Experts of a small language model: 9 layers, width 128.
Below are experts of layer 6 (counted from 0) of a mixture-of-experts language model. Rows are named up (a neuron's input weights, with its number), down (a neuron's output weights, with its number) and show model dimensions 0-127. Each number is 128 + 24 x the weight over its row's rms, rounded and kept within 0 to 255. Numbers have three digits each.
Before each expert's rows: a language model's description of what the expert responds to; "raises" lists some tokens whose logits its average output raises strongly, later layers aside. This comes from a sample of Wikipedia text that the model never trained on.

# expert 22
First pieces of Latinate words after "to", "was" or "their", such as influ-ence, recogn-ized, def-ended, opp-ortunity, contribut-ing.
raises: "it", "ition", "itor", "enc", "ice", "un"
up3:124123118124135102158117100106127097136113126099142096098125112142101135108153170160142138165136187120169130136090144123143131110117128153131113171134159077155127135112129141154159093165136151117136158129124151120092087084143091142175108122130106126127102202172166128100125158146131161141127141087142136124116083145114136124128112137097116106079119117143153107124088159100101135144139
down3:123126140138121129126104155144143133134151107101138114189151125121138110149150134095169126109159125099109113092139123144134136139127098087140153135101134129136121108126121143102129069149111149117051118140179134113123119083141127096125139152128147177134160135092115074097110168136111136157130148161103147119174095122162136114127137128111108084114110103168149152125139125168087102150174
up4:140139150137105153126159130086146109084093109143115096120154163191106130145124109109122093117154155091122129105144096110158141128127085121099106140140103130172107141126090116136170175144153093101139107110113162147141183160118108127106161118146159126164140163123153155126156102111151159163131156114102141145141093134152143116102101147125122111130083109111077131120170124119134128115101
down4:114112165117126129130091079144149162169157149134128124095131142183106141138122127099122142153114158070161058072105142095128158124146136124132130180147098114139090121116137139128107148137108123098097150119113116129169133127153137144142081064107106088130119108145103139130114145108097156142130117148134138124139099153157130138154107104154103165131147166104167135138127109146116157142122

# expert 11
Opening letters p, b, r or sp of a word, often split as a fragment, such as cabinet, supplementary, Space.
raises: "ont", "ival", "out", "hy"
up3:086144165131111114131139097105159146108079152149110106130106120125097137116087098127128115151128089146141120119085138120141145136154163116108142183188184104142128118104093088117116177138113151135153122143181131164151161160123102115160144151144093147105111093141178169113087145157141131141140110142108126110099125110127104122138145129110108100153146097138122140114094134114148142141105
down3:116111078122131129136140129130162151174113140159112129169112138144091154105124113108120167129191110135117132134112163147106152122135085148114112118151131125139134144146127126137141125140133149103126160158091105130130164130119180140104086103106140074167078123096125125118139136092178099139127090111082152185139122144131112145150090145163089083125119149090148118130108118138136096150135
up4:116174149143108122154141060098086146078173126114146102118133115142128136158118159144166150125117132122135116106121114144133169123134143138144107136099097115152160143124182127125154147158181102114082173095122136097139127141109152141145147136123126129119081138184157145100129128129094112089133111130116108147139109147124085090137126125124117148141117105115137162120127137118105082080180
down4:094138128149139160129116117169152104127108149133129133173118152098143146077129126174128117109115099143147147108170110142132105126126119120159101114121152141128098112145165164088110111185147111107108161137114125127147135098108107107120160086141156104154137137161124184120109132136156162095143153120105117117130081135121102101073142126121127145134079139159097145079172121120157097142095

# expert 14
Starting consonants or clusters like w, v, d, st, qu, gr, often inside compounds, such as evergreen, playwright, quartet.
raises: "ery", "ney", "ress", "arm"
up0:078135167114097128109149090131124136124145132157134132093162110130174109152137141085144166168125127112175161132093083142144087114131147158144153110145113141085084116158104155097124108148118141137154113125139115128129083125128104138091139111130118167137101168179109135152154136081156137149103110073147153111172102122109113137142113133128151150124106119139155164113142144118081126123113
down0:112112157142148161119167179130096091116181135147120111139124096157115106132187145120090097126144113125126134139154126140102098162165174152054139104085092116134130114082171155118099135153142128101140126103140110098147121155137116131140117096134162168133124109108147119154133135113101091147107128130131105137149141107143135122141089122118165093130098105111122118104111119145135148185147
up1:103161124112138142143146155121114110129102125120122164130120153136101139138117110133101101149151122105098110099119099150093134105147098137085136116129140111133109093102167159160129106140138125099114133184122148129168113121173117143107161121138094131125152164140145089122075123146109188155070153152152115158138132140087178151128094086105119134107152143141104126135096097188149105129130
down1:091153145170145130135118163142114185133102094140149144163150164174115140131101120139109125117186124131124146151103119127067118128162160091114134161124114115129113136140098193152097108129147110141113101163137095107175179090173106115086140139105091133107131123113125076140117118133115120137130104134167132147100084113127115116138108116137151144112142139100097133155143100123118132132124

# expert 20
Double line breaks, sentence-final periods, and == heading markers at section boundaries, such as ==Honours== and ===Final years===.
raises: "===", "==", "The", "He", "In ", "This"
up4:102155134138117123120118115129135123158145100107120116118137158099140150161121106136111127125123162152144153150133100110186143158109154136134108140132201093092099159111136095148135186100123116108139114099134147162096119137128127145083107103086103187145142141122124130096161112121143099103128142138122147120119173099133054144104118123137103141108118145105153110147110158126070119160141
down4:144145135174121078087132094151142107094137150104116103136129117122151152114148109160133138161096124158117127108093084138165154095163138115129135105118109131117126143086121126147170129166104139095191145109178140159139146127137102098089119111142106138114104138144108150090166110112112149178176163135141133144125120096105116134094126137136105092155151134108132109136138162134124137104073
up5:155175100115129125127168092129138100111136169145133103093152112160106148136155130129121115154111124120144136142115127132121125145123096133122090130131113157115158162140149138136090176088133168109153137105129126151081122107153122153124158176147130110170120173133105098099117113118109123187147127141092117160092119164134101102097100119146158129100123135077184141115097107102131130074131
down5:117120107122150122141145150094131146140110153127116145109143127108183154109107151124100118132138096139142109101144203107112145131151100143163101147113102140112164102124091113113140117155146166207117053166117152109125140164113101105131193114142139120115134082129112125121113107140123136136109141111124118117114090165135143130123164100101120123143168142132134143105090141137082131119154

# expert 0
Digit tokens inside numerals in coordinates, measurements, times, prices and table cells, such as 1.80 m, 3:55.32, 35.92944°N.
raises: "ially", "illion", "% |"
up6:128132120143119158180160134112140106117107121119156133127116156105160113108147083128170132134104138115126106137127130118143145111107136135125143100154152115166131158118079156121111100127145129129075142190130129150134160119142142128132137154172148127168075147123144174080118144113108080138148096122119084129115139110110192138124108134137082120094120120105091165172128132094127082108116
down6:118129092113138162153125132120112151168130166154129128132128132094116173117117109109122103079147116157107160118136180152151183119127047127144158150118104080115129099159166116133106144108123107078130142136156145101108122104126157160127103122130133137112145144187123155109126082103120108138159144148125150117109135155108156103100133129143099085140110123137096165147111154095110136113132
up7:129113110118109103107133114138139114123172108088149166184097124136133133130071135087111144101118109164122096178156133144148118158152104129141098159111105115123106156116144137088138129127108120115119158160072113157119163137122125116116150113184150122117125138159144137129132100156118151089059123102148120171132182097144108121133127173128129126134121121113137144090181101133139120103144
down7:143158133131111144102106155158112137131129131115123112133113154113117126108179139149105086177100126137105085159097130119091170115175147113090106079120130159136143112146135153124165081099118136107139123161130107118123146141113115139130158154114094122122140153133116135113130163137141113143132098124132137132082134135127127174115145103099122082110182144131138085148076171099193090139138

# expert 6
Middle word pieces of Latinate or technical words just before endings like -ic, -ation, -ate, such as philanth-rop-ic, c-anc-er, comp, reg.
raises: "ated", "ous", "ying", "ating", "ied"
up3:112147126120122157132147137129118086118111139094114129179131129163107147118142105109113099155164149149141119116125135127161140112144142145100149105127153099159115119166149142132096122136140123118167168160123120137108150174132118111081131101142093143114114132103142141186113083107106096165163073152124159131089106139091072121119120118144101133154086127159157099150136112094139158095084
down3:112122130127110172128112134127149121065100140120093122117113080145141090120160120129138092113113173134116100153142128138175120125123146092134162094102121134092109112180181092134097142138125127141150138100151146103100129125159138129164109116108098140110146128140113168166079154145106130116163133062148151080144163150147148104146141115161145126101142140130140135108078134142127127149149
up4:146109109147105166166135111119186184126150131153169159142134147124156121142083081145112136136069167100114130127143130114107094130129173139130106102141115147109142097117163142157140118094111094137125160120107163091111130116126121141100118137187133113147084135105113125099126092144138123166118134122151108177127104082138142114148145138086112152133127138135078103111127144143107148126162
down4:172112145103170049141119134129110145138093134151123110164131104122107146147141103175109108106123128088117150086148100134127157116100171167139126094132145103142117167127138142092128145138140166103072136140180130169127136103101118178175103094103135172158108139121117122146129155111136142105095105113139130089117123131152141141097135142129111136103087135115136142116133120114170132114132

# expert 26
Spaces, table pipes and punctuation with a trailing space that come just before a numeral, such as approximately 1, time: 102.
raises: "1", "2", "12", "10", "20", "5"
up3:153107110155130124089136134131138138172107166144132118111161122121097140129109089108083142137161143150146138152114114085080080144153155152173141113128110109103073160142124099124127118147090151115137167115109128096156131195133096138169134127117127120151136157133106136122161098130151165169116091108121115141153113149159138110127139152129123124164102104135134126091132127150114073081115
down3:124122109112144189132121096137111127091168115182130122133139102120116117106115135142144148105093080150138131078098144154128136108078119136166127135115135141108110149128169114118113148159078182107152161107126139105103102127101180102134126095125135119093079121133143155162153140092106108129142162162136123149085144167145134140140093131155168135137116152123132112121111135166157095127113
up4:097095085111131139136080122131115141119141117114140083142057103162117158149139098116088180123145104105129135136082117132136112097120171105091134128123156116117118177115106110129153186097114137154091158165132127148115123107150148137136107122153128128186106148151151087103117160142129121120119162143112184157124120122110149084127112140128137131160112151138110124165123097113143134115150
down4:116123140147131123130154087146166108133131126132101164112123161121105095106167147120135126123192117127145151140127122135087148099128081153120132102102095124123099164140144084113141101165142150159114135158168159123125170109115089118164123103101053116140121165128119096150106110092110143164144108102163106151130106092148131132118146202131132127132147120115114147093140122146109147134127